python train.py --num_hidden_layers=14 --hidden_size=256 --n_experts=64 --experts_per_token=2 --d_expert=64 --d_shared_expert=0 --hidden_act="swiglu" --moe_layers=[1, 2, 3, 4, 5, 6, 7, 8, 9, 10, 11, 12, 13] --router_score="softmax" --normalize_top_k=false --routed_scale=15.4 --balance_loss=0.00504 --balance_bias=false --router_cosine_scale=10.0 --init_std_router=0.00743 --lr_router=0.00142 --vocab_size=16384 --norm="rmsnorm" --norm_eps=1e-06 --tie_word_embeddings=false --optimizer="muon_variant" --learning_rate=0.00166 --beta1=0.9 --max_grad_norm=1.0 --batch_tokens=32768 --max_seq_len=768 --train_tokens=209400000 --max_steps=6391 --dataset="wikipedia_en"
Below are experts of layer 6 (counted from 0) of a mixture-of-experts language model. Rows are named router (the router's row for the expert), gate (a neuron's input weights, with its number), up (a neuron's input weights, with its number), down (a neuron's output weights, with its number) and show model dimensions 0-255. Each number is 128 + 32 x the weight over its row's rms, rounded and kept within 0 to 255.
Before each expert's rows: "mostly gets" lists some tokens that are sent to it at least half of the time. This comes from a sample of Wikipedia text that the model never trained on.

# expert 25
mostly gets: " method", " evidence", " unit", "ability", " system", " weight"
router [146 105 174 134 172 167 120 110 103 120 110 131 131 100 147  63 132  65 115 180 119 159 139 132  76  48 168  87 159 142 114 127 178  86 151  93 161  65 204 121 121 107 166 131 104 100  98  70 135 138 175 147 140 152 141 140 128  86 138 108 122 112  15 112  53 169 145 159 107 146 104 148 109 109 157  68 182 112  85 104 139 130  63 135 114 120 124  94 113 119 136  98 109 179  86 157 163 118 149 104 129 104  98  89 140  93 103 155 134 153 128  90 114 103 140 145  95 120 156 104 148 129 116 105  98 101  60 178 178  42 170 174 108  65 116  80 123 134 153 161  78 147 131  94 132 185  96  97 114 181 142 151 105 118 154 144 154  67 110 108 185 171 140 136 105  74 130 142 134 111 123 148 136 130 181 134 147 112 133 170 103  93 143 143 138  69 159 113  79  68 145 158 132 121 182 138 109 161 125  88 110 120 121 174 182 108 115 142 126 132 116 121  94 119 152 113 146 127 105  83 128  68 135 132 111 119  79  95 138 123 135 180 165 149  83  82 145 160 110 120  82  78  95 105 158 179 185 136 106 144 175 145 131 138  78 110]
gate0 [124 143 155 110 120 138 168 123 130 182 141 110 170  93 163 121  93 126 100 150 151 110  83 156 125  97 140 141 178 214  94 102 144  80  90 181 158 153 145 123 166 144 106 119  94 164 126 143 114  89 114 170 135 131 119 154  75  92  63 114 146 110 143 186  95 154  83 169 123 127 180 133 215 108 161 110 122 105 113 103 108 114 113 138 114  37 104  93 139 162 114 151  98  79 128 109 154  90 216 138 118 131  78 136 141 145 110 125 120 180 130 143 161 199 136 140  57  80 137  94 105 128 143 147 147 128 140 103 138 130 122 128  88 152 155 120 131 128 104 216 121 191  92  67 131 129 111 162 158 147 114 157  68  97 128 129 128 118 117 128 124 146 126 167 138 148  94 127 151 157 118 166 176 159 123 105 116 157  83 181 100 125 141 137 113 110  88 130 147 123 126 122 125 220  75 106  73 189 161  92 168 108 181  93 120 144  72 127 180  71 154 148  80 128 165 153 176 152  60 110 155 160 152 151 123  89 123 134  48 175 159 128 136 130 161 106 192 114 130 131 137 106 159 154 109  67  94 169 155 125 129 113 140 157 120 175]
up0 [196 142  82  82  98 142 195 113 121 139 134  89 153 112 171 107 150  56 130 148 141 129 149 157  90 152 185 139 188 121  71 138 147 113 137 109 177  88 161 118 116 136 165 157 113  85 142 136 162  89 122 136 136 168 119 122 137 123 121 189  75 131 124 155 123 134  49 137 125 156 182 154 113 113 137 153 142 154 144 104 135 140 188 151 125  90  98 139 188 167 127 139 135 120 188 114 128 169 140 150  98 175 119 126 185 141 123 121 108 126 104 136 127 159 111  94 127 121 162 120 112 165 106 128 175  71 161  77 143 121 146 164  89 136 150 113 126  99  87 201  99 146  98 103 167 156  69 142 228 142 117 125 123 119 182 141 157 129 143 118 130 163  98 148 121 210  18 138 122 142  87 123 128 111 151 175 120 164  92  87 112  39 160 161 127 102 134 136 105 127 110 149 109 108  62 182 112 131 162 151 109 154 144 119  77 192 135 108 117  82 146 127 107 152 144 173 158 118 119  88 106 124 159 176 124  35 155 134 162 166 156 163 118 211 108  96 113 116 106 153 101 118 172 168 107  85 145 135  92 117  94  88 137 128 102 138]
down0 [ 82 120 170 163 192 123  92  81 128 173  73 167 144 138 113 127 143  95 170 118 179 139 120 153 117 132 132 107 148  86 115 135 134 197 103 146 129 133 114 141  53 161  51 108  78 143  83  86 106 146 137 160  93  65 175  88  79 107  61 188 133 152  91 135  71 129 190 117 101 165 105 134 170 137 131 123 104 135 133 174 112 117  71  98 186  91 115 118 106 132 155  93 115 113 132 133 142  98 128  95 143  94  79 106  69 167 119  88 118  99 186 101  93 125 157 123 168 135 111 174 117 156 141 117 108 140 143 125 148 138 138 100 157 114  77 102 199  98  91 142  77 126 188 133 114 144  92 179 101 132 120 144 130 132 102 130  78 119 119 131  77 119 153  83 188 105 147 111  80 112 140 127 123 163 121 149  78 182 134 101 142 128 117 112  85 150 146  89 136 152 116 104 148 169 126 136 113 153 122 106  83 125  95 128 173 102 151 150 170 162 128 133 175  74  74 146  62 185 145 151 112  74 116  62 135 133 119 114 121 117 120  84 184 129  92 158 155 162 140 111 176 201 120  59 134 143 160 187 149 115  96 171 173 131 187 156]
gate1 [186 116 134 180 174  92 177 103 130 127 140  78 165 129 174  80  99 108 140  98 161  85 151 171 129 102 157 183 122 160 133  28 144 106 106 109 115 153 155 110 171  75 175  69 138  53 185 113 109 183 154 142  94 131  76 117 166 163  84 201 164 126 102 101 125 203  57 129 126 105 132 121  54 159 135 145 155 122 124 138 150 125 127 174 113 135  57 152 133 123 121  99 104 113 157 179 141 160  65 133 118 133 144 121 111 132 113  87 111  64 107 162 112 101 145 140  51 107  89 100 181 188 155 158 140  98 109 123 162  72 159 117 159 163 126 116 114 141 161 151 133 151 153 126  90 130 122 146 143 124 118  99 105  95 142 109  95 119 123 152 145 120 139 153 201  53  91  86 150 121 114 138 175 118 143  73 141 108 108 162 107 120 134 100 104 169 151 166  58 116 113  79 128 107  99 151  79 158 151 184 119 124 137 153  92 126 106 131 108 180 133 128 147 155  51 109 169 111 115 141 132 107  91 151 125 105 135 137 146 123 132  97 143  97 153 125 116 141 109 147 101 117  65 133 151 113  83  95 199  95 178 147 119 179  92 125]
up1 [169 145 124 167 182 131 163 102 154  92 112 112 151 150 198  99 160 118 101 126 103 146 178 145 130  88 180 152 137 207 143  71 156  69 156  68 109 131 141 114 165 108 175 101 105  53 153  85 104 131 116 153 122 173 106 149 187 150  92 147 154 106 120  95 133 174  53  97  95 121 102 162 105 155 134 128  98  95 141 113 163 116 113 159 110 111  99  93 126 115 137 116 154 152 158 159 156 120 135  91  64 137 110 125 126 161 113  63 142  91  93 178 120 145 127 138  97 130  77  75 173 181 132 187 125 126  92 144 164  81 186 145 132 161 150 101 155 147 139 133 126 136 119  93 167 132  98  76 145 129 106 189  49 134 189  97 100  98 165 139 142 122 107 152 217  98 144  97 151 114 171 125 180 173 150 122 158 146 104 159 101 126 124 126 147 221 123 106 135 147 117  93 121 113 125 103  94 140 122 176  84 149 164 196  80 105 147 156 126 193  86 113 165 111 101 181 106 116  97 136 139 103 139 156 125 140 106 106 164 122  98 135 152 112 109  71  69 122  85 120 107  95 121 162  90 152 102 115 205  81 171 135 125 132  96 126]
down1 [150  91 100  88  92 153  62 175 153 118 132 164  68 112 136 174 115 129 130 127 105 162 165 115  86 120 117  92 113 110  95 169 117 145  89  99 118  80  61 168 137 137  99 113 160 222  39 138 137 141 123  97 136 170 141 140 110 150 145  64 149 150 126 157 114 102 161  95 137 142 184 159 166 126  96 124 120 131 123 125  78 116 132 106 107 131 213  94 164 138 156 154 172 112 119  83 151 102 134 148 134 116 161 132 141 141 129 185 101  88 153 151 138 144  60  99 185 152 127 146  74 152 121  97 129 114 175 192  72 125 126 128 131 142 204 107 117 121 139 130 137 124 124 133 167 148  91 103  49  60 175 167 157  77 109 174 155 181  61  85 148 153 104 102  66 133 153 130 102 153 138 117  44 116 133  90 100 119 122  70 114  77 137 121 111 124 134 129 143 137 101 138  86 136 129 103 221  73  84 104 166  90 117 141  94  93 140 124 120 113 157 137 117  97 125 139 135  95 134 167 106 143 152 117 120 119 108 138 169 119 130 119 156 178 106 173 144 123 206 117 146 121 157 141  75 116 137 127  53 148  90  94 122 151 168 166]

# expert 43
mostly gets: " film", " music", " song", " artist", " band", " player"
router [199 153 156  94 185 105  92  94  63 116 146 179  71  73 152 109  83  75 132 156 103 143 135 128  91 109 113 134 123 131 160 177 156  95 128 100 102 149 139  78 114  86 109 137 105 124 159  89 111 171 168 115 123 136 128 136 146 136 170 127 111 112  96 108  98 134 129 104 137 120 172 167 124 137 154 122 126 122  83 138 167  71 102 144 100 176  85 140 147 130 173 106 156 129  69 121 166 172 138 138 152 101 101  68 186 112 124 137 173 103 118 148 201 205 113 119 103 138 123  55 142 185  96 176 130 102  88 105 176 145  86 125  97 119 143  77 181 117 191 127  67 111 197 123 160 139 106 142 131 105 155 127  99 120 139  70 124  76 101 108 172 117 113 152 113 147 128 102 150 178 118  88 171 102  61 134 152 127 148 187 133  68 117 170 151 157  84 113 189  88 141 131 105 109 131 105 146 169 126  79 121  97 128 145 134 131 159 168 123 165 144  62 159  87 108 114  60 112 118 140 145 115 114 182  94 129 174 132 158 135 186  88 201 195 146 162 152 200 158 125 129 104 135 118 130 141 146 124 149 175 151 147 107 119  92 102]
gate0 [141 109 126 122 140 115 167 148 134 100 171 115 102 127  87 140 154 119  73 146 147  85 107 160 101 148 140 185 110 120 107  55 125  97 178 141  81  90 131 130 133 109 129 153 126 137 132 164 121 119 151 109 104 120 106 147 137 118 138 112 123 120 119 132 134 146 111 164 106 123 103 136  51 164 124 101 144 121  74 204  87 103 141 147  98 153 146 172 136 150 167 172  99 109 145 114 132  72 146 119 134 147 136 203  56 149 106  74 114  93 116  85 133 101 121 134 167 171 164 127 177 169 137 106  63 130 111 170  75 172 123 148 119 141 144 148 120 108 153 133 191 139 134 112 116  71 164 115  89 122 164 115 108  93  95 127 149 137 154 114 251 114 142 148 121 150 100  86 150 147 174 194 124 135 130 155 126 115  39 117 119 105 111 135  89  96  89 166  80 115 118  81 125  46 130 118  97 167 142 169  81 128 112 138  99  77  97 145 133 138 142  61  68 106 122  91 131  99 137 115 120 173 119 156 136  70  93 127 100  94 127 142 109 211  81 209  89 128  26 136 186 130 140 143 172 126 159 108 146 140 109 135 121 201 132 104]
up0 [ 89  89 123 128 148 107 134 159 118 133 113 177 102 119 147 102 169 153 148  81 140 114 180 119 188 181 216  87 121 159 142 187 125 134 145 100  97 183 112 143 159 127 112 150 145  75 120 158 158 166  98  88 152 160 122 121 104  88 103 184 128 110 110 151 145  86 135 106 231 109 107 124 178 127 107 147 119 152 132 117 143 157 112 108 188 110 131  83 119 129 104 210 137 158 113 149 100 220 177 106 124 121 155 150 135 163 157 138 149 155 112 168 110 137  82 129 122  66 104 134 145 104 106 121 156  87 142 106 168 152 173 161  73 105 149 135 140 113 118 123 111 153 115 143 134 139  92 164 206 115 120 107 174 133 149  93 132 129 108 149  98 151 110  87 168 142 131 141 110 143 108 151 158  93 156 111 161 126 130 143 111 140 181  60 136 107 109 131 130 132 158 175 120 162 162 150 217 106 122 250 193 144 160 122 135 122 140 115  79 113 102 150 162 135 176  97 112 128 140 140  99 112 106 169 129 131 179 169 140 111 104 130 156  87 131 145 138 104 124  15  67  96 164  86  58  98 127 169 174 120 123 128 135 161  96 105]
down0 [117 106 123 132  98 128 172 168 101 112 120 135 139 211 138 157  98 149 143 127 145 145 163 118 108 173 143 163 126 123 145 133 152  94 105  97 177  84 150 106 144 130 127 114 161 114  83  94 215 101 152 150 103 109 138 101 141  73  93  80 139 103 173 145 143 135  59 143 153 139 115  91  88 102 154 120 159 102 139 108 175  94 170 165 141 105  94 133 127 118 174 140 103 117 185  83 141 148 134 138 161  94  83 169  45 139  66 148 158 143  69 124 166 113 160 107  79  89 120 126 126 139 140 139 151  97 178  99 129 151 126 133 104 112 208 154 134 165 168  66 161 120 123 147  84 144 130 130 106 144 122 143 106  82  82 167 155 118 118  45 146 152 154 119  62 173 122 124 173  85 133 221 146 191 146 101 150 136 145 124 123 142 123 146 100 117  36 161  57 125 119  97 110 140 163 172 133 153 133 147 120  71 116 115 103 118  90 114  49 107 123 112 158  95 186 100 140  97 126 194 132 171  96  65  97 103 118 191 141 131 133 178  89 109 118 200 166 118 108  97 149 103 150 117 107 110 155 135 108 193 128 118 132 153 126 104]
gate1 [144  70 115  75 134 127 111 140 108 121 147 153  77 149 138 162 175 125 148  89 145  90 120 175 133 179 144 111 154 167  97 142 127  98  70 112 127 153  82 103 171 174 101  92 125 149 159 194 146  91 173 138 114 146 135 145 148 109  95 192 128 184 160 169 150 140 110 146 134 171 109 104 111 140 170 161  83 186 155 130 149 100 114 133 145 170  75 186 170  66 119 121 118 134 137 109 125  80 122 112 119 140 112  87  72 146 126 107 128  73 154  63 117 113 120 144 144  75 111 105 154 112 109  92  92  58 147 142 118 130 102 113 189 177 133 135 132 135 113 112 121  81 105 113 151 105 130 173 116 106 119  91  98  84  86  99  81  87 153 123  59 112 199 135 133 184 131 233 141 161 180 147 119 130 105 116  94 122 126 121 166 142 166 124 161  99  99 179 116 178 148 109 197 117 136 122 155 138  88 137  91 113  96  62  85 121 146 133  71  76 145 132 149 135 142 180  88  83 133 148 140 151 140 130 154 161 161  89 111 163 112 123 101  74 167 175 154 135 124 193 130 137 151  46 126 106 167  83 132  85 156 101 146 195  98 152]
up1 [105 127 145 153  72  95 184 170 146  43 102 156 146 163 116  73 125 177 150 159 161 128  68  96 154 123 139 175  85 111 113 155 115 138 147 122 136  99 159 121 175 123 134 181 138 129 148  73 153 173 112 105 120 105 157 135 125 178 171 137 172 126 119 108 131  65 105 164  99  94 115 125  83 142 152 166 132 143 137 181 111 148 100 122 161 117 118 119  92  99 108 153  99 101 153 120 160 102 128 126 120 101 125 130 119 112 115 130 126 106 121 147 157  90  72 203  83 106 166 111  75  98  83 116  96 116 131 115 137  77 170 102 152  93 140 175 100  72 128 171 128 112 112 136 189 152 140 106 232 119 120 118 117 146 124 156 168 149 148 126  61 113 103 117 154  91 147  93 152 156 133 115 124  94 141 129 161 167  90  86 147 207  15 149 115 138 127  74 148 174 131 147 105  93 145 158 109 122 119 178 140 101  89 145 154 131  99 126 179  79  83 121 164  92 118 116 144 150 173 120 132 213 102 145 159  99 167 159 180 147  72 155 155 112 134 136 102  95 112 143 140 176  66 148 121 105  98 153 171  74  91 122 223 132 151 137]
down1 [123 141 117 109 120 157 147 160 128 105 135 126  68 150  99 150 130 105  92 108 124 109  78 144 112 123  89 168  91  73 128 110 127 119 120 144 106 170 134 111 177  88 120  99 195 106 121 102 105 141 185 136 157  65 181 133 105 145 151 191 123  83 131  76 150 143 139 202 100 149 162 151  85 126 172 143  68 147 122 122  70 106 116 118 123  82 108  73 144 125  81 123 156 120 139 102 167 131 138  98 124  83 145 176 108 122 126  86 116 155 104  96 136 113 112 146 135 150 192 158 143 104 128 131 133 129 135 108 121 111 137 126 118  84  49 140 104 112 139 199 130 130 148 152 141  97 194 138 155  74  85  95 132 137 122 123 139 117 198   0 126 170  95  94 108 132 102 121 144 105 101 134 102 145 104 101 169 117 133 103 138 194 122 175 140 124 103  57 166 163 145 143 149 113 130 163  91 184 174 132 187 161 108 110 119 146 100 119 192 137  96 161 173 117 132 141 151 128 143  50 147 151 139 129 107 135 145 142 166 210 137 140 128  93 129 129 108 104 125 190  94 183  99 102 171  35 140  69 131  83 195 121 152 123 176 110]

# expert 52
mostly gets: " community", " population", " This", " life==", " One", " Community"
router [122 146 138 143 122 168  97 142  72 164 135 108 107 126 126 149 125 105 121 128  99 152 146 124 102 128 198 160 196 112 167 102 206 104 147 136 165 140 136 117 142 147 126  63 129 186 182 144 109 115 169  94 126 122 134 171 111  73  95 125 137 101  53  98 105 152 153 107 143 169 136  98  97  90 141  99 111 144 104  94 203  48  66  96  91 132 169 106 158 124 115 112 135  71  93  96 132 130 127 146 125 122 134  52 141 120  56 141 114 171  97 188 123  91 194 117  83 114 171 129 117 156  87 155 194  89  78 145 151 110  83 134 111 103 122 114 135 156 180 128  95 182 124 178 129  84 167 127 117 114 122 187 129 120  80  98  83  73  75 101 170 120 127 129  95 101  84  86 135 127 157 119 114 124 132 104 110 153 184 155 108  81 116 165 192 152 119 112  99 130 125  89 146 104 120 106 165 157  67 141 122  82 145 130 109  90 109 144 166 146 127 159 135 156 132  89 123 117 119 155 152 115 180 232 116 146 121  70 117 152 174 160 151 155 201  78 112 125  87 148  89 116 146 106 104 126 113 118 106 137 104 150  80 153 178 125]
gate0 [ 76 131 112  98 124 113 104  85 180  90 145 188 118 136  65 156 172 189 102 108 145 126  76 150 100 153 141 154 167 112 109 143 192 101 158 143 116 148 102 154  89 120  94 138 117 149 125 147 148  78 135 116  95 144 143 116 129 153  93 116 166 175 116 113 108 156 132 135  89 132  87 147 178 122 159 128 134 129 159 158 146 176 144 136 180  83 102  83 159 152 146 193 216 135 105  95 147 152 107 158 112 109  87 124  74  93 102 137 132 150 156 117  95 174  60 119 188 124  84 110 150 133 214 120 109  91 181  95 163 157 166 157 123 109 120 109 152  27 113 135  82  78 139  85 151 135 137 115 114 112 176 126 141  80 181 115 115 121 145 135 110  87 124  60 166 111 105 144 118 115 134 164 135 176 143  87  98 150 111  94  98 131 145 130 148  76 119  91 132  99 185  76 117 167 153 100 148 128 148 175 134 124 160 122  96 148 102  88  95 129 130 186 164 140 204 122 174 129  97 116 189 116 118 151 122  62 125 109  98 136 169 124 173 153  85 147 104 110  87  46 126 180 150 112 170 131 138  80 138 126 145  87  62  79 125 117]
up0 [ 73 108 119 107 157 121 157 125  89 161  71 109 124 138 113 195 120 129 140 190 171 136 242 119 169 119 129 160 114 164 176 214 106  65  71 116 107 152 155 115 133 127 103 159  89 131 175 204 148 121 100 125 138 113 124 116 133 132 102 106 141 133 139 131 126 114  94 118 134 147 102 164 112 114  97 179 161 101 112 172 101 109  95 161 186 158 157 136 150 136 139 111 200  99 127 181 117 124  38 145 164 206 105 104 145 136 125 134 141 110  78 151 126 143  26 137 159 102 105 177 133 127 124 122 147 137 121   0 159 157  83 121 116 135  85 106 169  42 110  97 102 136 113 101 139 116  87 133 114 124 134 178  85 143 127 127 137 116 182 117 112 151 148 132 124 199 169 102 156 128 165 111 166 164 139 166  79 131 137 160 141 125  82 132 133  99 111 140  93  74  57 132 111 113 153 125 148 104 117  95 139 121 117 114 116 136  97 170  89 168 129  99  92 147 121 163 129 140 119 148 137 109 164 117 122 139 130 138  95 164 144 127 124 210 156 126 122 134 129  59 124 126 122  91  97 149 114 148 115 120  45 152 159  97 108 122]
down0 [118 150 161  81 113 104 171  89 115  81  94 106 172  85 143 122 102 127 131 158  86 171 134 121 148 127 172 116 118 132  96 121  60 108 104 169 161  98 121 198 153 133 153 147 179 118 193 137 152 122 126 191 134 165  86 146 127 143  98 130 164 112 157 123 109 155 121 124 152  98 101 102  58 103  88 148 165 166 118  89 145  45  99  98 122 163  84 174 154 145  78 121 133 148 123 204 108  96 160  57 107 123 108 124 149 116 156 103 115 132  95 126 111 145 100 151 161 102  58 136  94 149  97  36 136 127 162 114 191 160 156  98 137 125 180 178 127 111 136 104 165 122 118 103 100 177 110  77  99 163 118 191 159 137  94 128 105 112 136 135 115 165 144 167 157 152 209 124  94  97 179 155 140 139 142 177 111 119 133 144 115 140  97 158 143 198 119 155 148 135 128 141 140 134 151 150 149 157 143 190 140  98 152 100 162 121 109 244  94 133 168 152  81 152 103 123  89 159 109  99  77  89 138  85 136 153 108  78 118 154 146  63 152 160 138 115  98 163 150 152 156 123 145 150  57 103 195 166 112 110 109 158 130 146 111 144]
gate1 [117 111 145 123 143 124 129 166  88 130  22 159 140 135  90 136  97 192 146 138 137 142 142  85 121 124  74 101  94 123 168 170  90 156 147 181 116 110 120 149  84 156 130 135 162 153 131 144 104 142 113 137  90 116 102 137 112 123 130 126  82 100 139 194 152  59 128 129 109 116 117  80 101 174 135 126 127 129 167 156 110 110 132 134 118 138 165 131 136 139 167 144 163  85 162  53 130 105 135 148 100  83 127 111 142 156  98 161  82 120 173 101 192 137  91 193 133 184 128 122 132 119  58 151 125 122 109 137 113 160  99 141 158 152 173 157  56 148 101 126 140 119  99 106  91  46 148 219 111 112 153 103 101 133 103 102 144 136 147 124 151 160 124 105 130 148 139 155 158 101 160 161 156 131  72  87 104 154 100  74 104 182 182 166 135 119 132 121 195 115 102 182 162 175 160  93 121 122 176 131 168  99 133 150 126 126 185 137  89 112 146  73  72 138  88 154 155  49 117 130 123 140 123 137 220  60 117 119 115 137 120 119 170 101 159 191 132 174  96  97 153 140 152 106 105  79 137  78  88 188 103 168 185 146 159 107]
up1 [125  91 123 173 144 119 149 157 144 154  97 115 175 138  77  77 173 167  85 122  40 130  73 100 144  86 101 171 145 104 104 156  90 103 148 133 126 177 187 134 177 140 127 157 166 120 139 133 132  93 130 101 155 152 153 110 147  74 109 153 173 101 156 145 127 131  93 136  62  97 108  42 118 111 143 221 135 162  99 162 159 119 136 147 111 113 139 165 119  65 122 138 139 151 164 156 140  90 124 203 167 162 189 111  61 163 159 133 135 119 155  94  95 130 174 134 126 154 108 125 148 132  46 155 132 172 141 101 114 160 126 108  99 146 110 193 141 123 108 101 161  94 164 131  73 116 145 124 151 116 137  74  96 104 116 165 170 158 161 143 122 114 152 197 132 109 130 135 167 115 170  98 179 176 152 157 134 120 143 113 123 117  53  77  85 157 119 158  76 103  89 146  82 135 136 155  94 140 148  67 159 116 132 117  97 190  92 111 107 117  68 177 207 103  77 129 125 171 142 109 118 157 114 102 119 128 114 102 144  92 131 119  32 134 120 166 129 139 138 176 170 151 140 105 153 120 132  84 118  70 123 125 139 148 108 142]
down1 [104  98 145 135 158  78 138 155 172 105  94 109 141  75 141 146 129 134 135 156 122  91 101 134  71 127  65 143 118 162  78 161 169 134  74 133 108  65 156  93 176 168  85 126 174 101 145 163 102 151  85 144  89 143 152  99 203 120 149 151  87 126 144 197 111 138  83 171  87  98 131 122 114 105 103 168 132 174  89 160 162 115 142 141 125 141 128 155 132 103 206 142 155 103 116 112 196 101 190 172 135 113 107 115 173 130 182 131 174 110 119 104 140  61 115 121 130 150 173 100 203 119  95  59 146 153 161 105 129  93 112 115 113 130 125 137  72  54 113  77 121  91  99 119 146  91 170 176 123 162 140 103 112 117 126 149 124 107 177 140  86 112 114 152  54 155 133 168 167 166 162 106 119 158  96 241 160 112 118 168 112  75 146 140 139 109  84 149  91 139 136 141 167 142 151 145 114 135 115 104 136 188 128  95 119 106 131 173 108 128 126 119 113 161  85 145 143  85 149 114 136  96 172 167  92 119 192 111 152 170 133  90 106 131 163 148 104 157 134 148 102 150 130 123 115  57  74  79 170 148 134 149 160 155 118  66]